Below are experts of layer 6 (counted from 0) of a mixture-of-experts language model. Rows are named router (the router's row for the expert), up (a neuron's input weights, with its number) and show model dimensions 80-119. Each number is 128 + 24 x the weight over its row's rms, rounded and kept within 0 to 255. Numbers have three digits each.
Before each expert's rows: a language model's description of what the expert responds to. This comes from a sample of Wikipedia text that the model never trained on.

# expert 58
It responds to: Endings such as um, us, is, au in words like numerous, Platinum, status, and species epithets, plus sub and mid-name syllables.
router:141161137142100118123168151098155107124112107119145153089095142117148139097116111122149135130148153101088125147103094101
up0:096094130092097138105127134129109122150085135149094121103108101115099142150132094118184126113158133137114139197099140131
up1:156136111137122161115109135107103108117118120145124179139084129129151103186091079165116139121170142126138130096093121144
up2:107130158145168116135182160144116118141109112124103143128124132134114148112157118145146125121104107121093096122141128144
up3:123098155115096085149130142138077102164084134172090123103113107136145157086170082121133104114147114117141091127152132104
up4:085096124088132150169113134145131124132117150111154102104147112108111132142090152120107119130153156138111111141149143139
up5:149104166151111157106151105148133126113095143119141101137083158132131112070120149169136138168163151092123102138111091134
up6:141112142136139128123126152130191159079127162099144145108171109116156143081138135133178129132122119103140171078130112111

# expert 9
It responds to: Word-opening pieces and inner syllables like ber, ver, ne, unt, as in chamber, however, Neighbours, councillor, Mount.
router:139101159141147127130131122102128131132101137102145146120129150113075075137133102139175121090136148109116130127103105168
up0:148126075060097107136132126096124101167101115125108163149139148132108094107120154142157155141141083155154135148115125114
up1:106108130130109135117126128130139132132101149094145109158139129147105127098144157103145109122133137149130150120113163133
up2:148127177094119126124123141114110139128114093101127135131102106107120114137147174108113141117165156119165148128101124137
up3:109160121122134136118151083164138158129139107091130129197120131113142119117140138110134134121096150111098143138135128088
up4:130141122138158103139093092132146080116110104113135169110088122124165115151144124155117141140123146139146157116078119123
up5:141133122130131138119160139116157138156114116139172143123161151114116105123114094121143169148074109122144169104145100130
up6:123089146103132143107124108127093135053131124127142123115085058132143138146142114135143120138114135091119098155161148164

# expert 33
It responds to: Number tokens in years, dates, scores and table cells like 74, 1968, 6:00, and the suffix at in Signature.
router:146142155091122103148115149130103088129108131120111139126132090121185100163152118139202104110148155114103124103128151141
up0:111134142115135183090079111135081105144122111121137138066134114126138104109139138133105094133144138157095140121071142114
up1:151117128181082130154159152142084125096193137127129138142171118120131118114114122122185147099135164158080125090104133131
up2:092144131094125166108121109114102120150135125163106119152167149123127106140187120093127091104105135157149084068106072158
up3:146166140088125145132116108106114133115109119111150135144150133120157107124137118151107178103113146162125107140125133129
up4:143134148117111108120119110175102139079130111142146148147103113096089059115108089130101124136131138093084159166114132157
up5:115142123107113110150078092123124092158192138107098111108133132120088132145116118139115085138168119144096140128180128178
up6:129118128113106117153129104153128144163094139131099129165155132107113111121098095110146127114176107177101150123154157145

# expert 50
It responds to: Numbers and digit pieces in tables, scores, dates and statistics, e.g. 1, 2, 0, 25, 19, usually after pipes or colons.
router:140152183120103123165147126096115129141085122104154153133124086145154098157107168181129110141166165115104156103143143096
up0:096109094143124129144121153095139109160124149105179158132176151134183095135165157162149116100120136128122152115123109108
up1:129152137143091104120133078134101179137103120103142133168083105147105140127132177123124141135168180121114182142107157133
up2:146118128105154157121097141087143106149105133098153131150124065092104120125162140147131142110138108128133115132094105175
up3:128102153157157127141169125118081101134105128135145123076128181065125111132161080149137153141097153145166102154106142164
up4:064161125100132117121108106151087097115136145134132135137130120191120132125096139136142167151170149112114130165133142121
up5:141153138126099091166170136152118133148132096129108126148153052097111176100135115165077182136160110149087132122168131100
up6:109165077109153111142125127112138175122123133134127158137144130113122142115156141156127099121138109147114122096105124101

# expert 54
It responds to: Mid-word fragments after stems like st, re or dis, such as ec, gen, iv, men, as in executive, recommended, stay, plus stray byte tokens.
router:149127132140138080091179159156170124101118098111152127113126113139146138122099113152147121135158142110099155157123146079
up0:062073125104111127115073116116139104154098142154172152121093120082137102135121111087118149111150142101119136104129130122
up1:094131162090115148120106093124158121106111125111123136060114146139146135141125106169113127144119126091093122126080125094
up2:130122120108155126143121172121172124133132110152118136124089100148123100116136182136130145128128107143117132134166117157
up3:092162122126135142126116164166137125100149145121146184093086095131110145078154140129174147142132143130114138096175147113
up4:104114119114114110110144156164123130099095126126192104146113120143138093157107087111101100155142136056111145122131114136
up5:147143148119115080108135143121130111102131122145137136133146148111160165123092104152102152163110124139111169152152137143
up6:140133091119108155104164187121133106156137114092105075135144131143155131118118124144140100123098139099131103103136119102

# expert 10
It responds to: Mostly " the" and other determiners or possessives (The, his, its, their) after prepositions, plus word-final "d" as in solid, Old.
router:137116113158115145140157169160170143125105191094147137131134140145093095146099152153152112159128170135115117104159107099
up0:165084135114098113157086136150114142131160140105149133159166105131091168149131144105190110153141114162135097111095148142
up1:071145152123114124132147160148091115139118108130131089125161115116145138122097122170135102154127154145122124140110126114
up2:145116106076157097139089088134084148164126134144103121081123141111143128115150129122137115113101123133146156166151132125
up3:138101164149116116144137096111155132144095110115090112120154092131128152136108130140112181117126167131103131111115151132
up4:136102111178105143151099138164120155107123137137112133105199166132099126137161133099131085159114139130148165102118096110
up5:136113143142119117121092141109084131124114105099158082142114117151127104169128131144131143156107133142134110118141077132
up6:128116161131139121156124128112155143090093143133122130107130146111108138123136105121120107109160116110142156072133128142

# expert 55
It responds to: Past participle endings such as so-called, related, experienced, the word and or an ampersand, and capital letters inside all-caps acronyms like SEAL.
router:153130151167105171131123137084107135162141143090119124144122118123137094162128143168144101156122191140131116088131127119
up0:087101149071124131115118116153082131111138142082126177099144146122132110095125188091137142187106139131109168139115115100
up1:157137161160081148126155129119155111153149108167115113130079125140146128147161127150120119124075166166131127131148124135
up2:127121182105109147144154134127112124161168159113174106092106136131131109160108144155118177097095126159098116152157109091
up3:192094105096122136116130093135114101132123096132090121146154151166119139088124150149157104106112152106137140170150147055
up4:150080118116123101149150101162120174109154108126127093144113158150114154099145097143141126169139101146119181136097171128
up5:086163126131130096090108121129138143118143090113126161089089132148135129153142153115164166101140168122128154103102158130
up6:114127123095106154113142122112066102145084136128147115144107172119110101123103145101143145140145116173104107141162082140

# expert 39
It responds to: Word pieces in personal names, song and album titles, plus ck or ell words like shock, Hall, Black, Tom.
router:144149159121136102122153146111120114092120146118117128123142098154115109141080104156139117149126161090115152127116138064
up0:179128090090129112125151113116120138101130130077121090131134104117158093110134138140117153169153096147140101067109143126
up1:165166102189130120099112160186114134106170171124118090125096122130093133138077102144104149155156145149108161100140094108
up2:136131135143162132074130135103126114099146131141115122147139165133111140139097107109113135178176126090104121157122124147
up3:080113122116149117146123092146118106126105150120129129105155149125135107136085152175125159192145167104073159138130112123
up4:122112173138147117160150156111077152128178108145134088148147130114098143132132096128082135113121129124161100116124108145
up5:137150133150132206117126118161122156130175141131143147128123137120088089132125130164082080157120142117114186125113106132
up6:110111104138130151118120184164103119152124152163166124076139146160139107115146137126104166096110126142117123144111141124

# expert 15
It responds to: Verb endings ed, ing, ified and the particles or prepositions after verbs, like counted, referred to, burned down, known for.
router:150139138136144151091149143116127146112129156081168126086175122112143132140114146149155092116129132130115082129134099114
up0:132136126142123151131145112122176107172110128156123127137097124106094121128167122087193112103127146134153115153124158159
up1:092172146170122103126096098158116110090166133126106145144150125124127138130110114186140137097150118142135126127166122097
up2:153157154132151131112110100139108127111173127116159118129111134125137105145151112116150141135123133123156105100121132135
up3:144145136123146114111137132125117099142133141085108156124130140156128110099098159135131181144093123172119154161121124144
up4:139111126135143154150132157103165138149077089134140151090167113117162113090113181172113141142138168163129125123138118117
up5:116147134125149144161140076124152126159118146092112091155118116092093146136089104135126151101100133126133138089102111120
up6:149131111122107107117139123147165152167086111123154114082118041133125100119107089125116122116131111088138121111149121080

# expert 21
It responds to: Word-starting or inner pieces after the or to, such as ur, re, to, we, sub, as in natural, together, website.
router:123135158131132133121140161155135072085132170121112138086135169130130116151119124121174116157143182104115168098094110139
up0:146151156104113098094086125143128105093131149160110156104132110173061107129135160130123101165115147119108121117127141154
up1:133106120119122157090131138106128100124115129126094140140156110156096072112145086120125110129153089128149164085130123129
up2:103109105093120094178121121084151112104121125126156145108145089129104203125147128112165117153106142090146095090113121144
up3:084096125131154125122139115105105122109113132156144122138107133138124086124166138125095127117138087137118111142155105121
up4:175137133114121108091147138171120140153148172061096161164129103124114083152132113134136141133113129165121121084109125101
up5:154197148130111153140076142116171131124132141135141124139144120124081148140115129128127124139137100176148162146124136097
up6:095100115093110100106094137118080158109127110141127144116154158125110188114069139181134154126114133125152089095138125093

# expert 14
It responds to: Number words, ordinals and modifiers right after the or a, e.g. first, two, three, many, early, plus dates and nationalities.
router:168101150156106108128143142125149124101079147117151096125085123136127111115106146137161097119159149099130175146106154122
up0:142139130083108122156116112145105085156101169138167090115147125171108130159109174139135108151114160173118115149165118117
up1:107097185131150117131100126165094157106179135128147108102131123107145165156136139119135120145118133150103123159143177139
up2:159144197179145081134155133134152160139082147169087121123151095150146124137140132155155134107144100149108112168130138107
up3:106150122139154133132110126139127130125099134124121132111104170178159144082101159112095118156107128125110153126106106077
up4:145111098137160158098060150112116119084109112120134170130118105108117148131142109164136111118096114147146161082144148094
up5:119129126158120125149145148116134101143103082111121123097176155136101104126141151117110126143165120131109088128143149158
up6:113155126081144107120141082153121137134143096116095128129101106123129121174140150119157121172155175119152108095135153098

# expert 51
It responds to: Inner syllables ri, on, ur, mp, con in Latin-rooted or Romance words, like Parque, injuries, carbon, patriarchal, Pontifical.
router:125160148154114113155143168133143129111104189117151115088157109150114133121114100144124100086115139096119097122113126132
up0:110137094109144106057101139126109135105154118136117110085152103183123104164125128110139121098163116097125131142135118109
up1:079106103176142158139110158134080164089120103101131112122135108159134134131128091159113111138121123139112149104125101181
up2:122210146096116172149148146133168110141089140127096141150142138122094118122087147138111118137141146122129156159110112132
up3:110127127098147111122147124157165137096142124158119123146137173136136154132135054161178125108081165090110144135135115149
up4:178129103133084101159122163138066129164118130107112122134111120110142143176087136121118157154125114126142152074153126134
up5:133137134146164147138143127074119102142123130108161117148130136173148133148138155113079127175159119153108123136108138138
up6:134143140161138127098169128112104110051141125138121049154110100091086100138150107113115157121131110161170130074086119131

# expert 49
It responds to: Word-final plural s and -ing suffixes, such as weeks, Games, bundling, Filming, completing, with words like make and football.
router:117099137121140137112150183155157102114136191107123101136118120150135099143137108142133077110126088152119142114089130126
up0:127160100143133069097145115157139130132129116137137122124161136115142103125098170147140142146118109147146121107114119147
up1:159097119136154077131126139109164127158093122135093117105134131137180070197122103079135161122144143122095146138088129154
up2:145122143155153109116134164138129136191159147128120140092128138122122129154157118201137101098136158086109098127088159157
up3:115126090127160136114143116128149128119134145142088098170158115148135120137105106130106145168123139128150132181130137123
up4:167094108086128154116138133153132103143169140120124114108146130156122146124120104146098127105120145135070121102162078159
up5:151118137142156166100076138142141116143170128127182155068147141106119143119146132137096096114118122160111125103125080121
up6:100144103131157161172128129141149091143138097134103111154127126125137109122126107158082087175122124139152130169116090137

# expert 34
It responds to: Short word-starting pieces (f, b, di, ch, sp, capital F), sentence-initial The, and u inside words like actually, manoeuvres.
router:117134106107122098108124176119119130117129131047155131078147149102120122117081157158160123107125193128095123162084117068
up0:109134153121082137134101122132144071114129141117187100152142156147128161110124123149165130105128177160116070163131132115
up1:115119118087131121118097086160147132137119113104163141092154103184133154130141192156156095131133163084144112137127134110
up2:120173127122129145143109132124134129144109125159184128111113152116115113115124185113101133107151130122162105149122169152
up3:111144076104135139154127137120192126149136127112098109128152119105121141153115146152121121161151135082149133137174133113
up4:154100124094142104156154133150147082158139153120143171119147160115195120139123139110131118128155130125092143142124131142
up5:127087144091123134119136152145112138140144104147103141100151132166190163079165142124127105122140138161134085128146135102
up6:099163162120084108101126132152167139123128147094151079140141128137140145135145168112121129111109081100145128148142103119

# expert 24
It responds to: The word to after verbs like applied or due, month names such as May and June, and pieces like bour-ge-ois and Suc-ce-eded.
router:116118139144124074124105147130151119139108188097185115074161143121159091143098140126140099158174136087133101127123103146
up0:149089128132067114143145125130101123098142150182126127156121102137133135157134112108104136104086123146148129200146112095
up1:124092097161182128139149115162142144132165125109143152116104122167126137101120130154159129146132140129116138130096097152
up2:062156137126155138139158113138122118130110127151125104156137146146133137119172135160121102131115109149103148136111106134
up3:145147113151152089132109107131124126102173132077122140133104107120114162118082091155140119158114117138109091121107149137
up4:160085123115115131101139138175162152112127146127164174140157119141147109113064153108137135122130089091119141140126140121
up5:162136083123126174123098154113165151113106126146117114112088129076108147131150121109152158151120134119153110105100154104
up6:090139165153118139144128130120125100149131127150147136089125112058103140108093175097131119112101097144132112095172145132

# expert 32
It responds to: The piece in inside words like itinerant or twin, other inner fragments like et and bor, bare space tokens, and coordinate symbols.
router:136151150138102134141159157105116102116109172113160131114141129128076116160136127118114108091078115100100082119136164084
up0:140139148133147124131127124110143115147132132125113153137135099087155086143109108106185082157089119117096155160139143122
up1:141088108129126117094144130154129151146112089129093131167130099123137132058095140140118159133134137112099134143114138115
up2:119111131110117131146085171126107097136104104147117116097109144121140136131104136125147163158120133143133102127125073114
up3:111101139155140150151124077109113159154057111107109153109116137146158137145137124130109123147175120141135118161076146119
up4:092132104141108049129137122121128151157130111113102135120134132115118131166144123115161175192138107093173139112102115154
up5:154138103159118113142113153117157087115115127157127163077131167130164105134167162092102097077140156134094084120106093128
up6:118146096116086121129098096165159111118136153143156171123096142113124137159122127103127125166162117116145170098071134119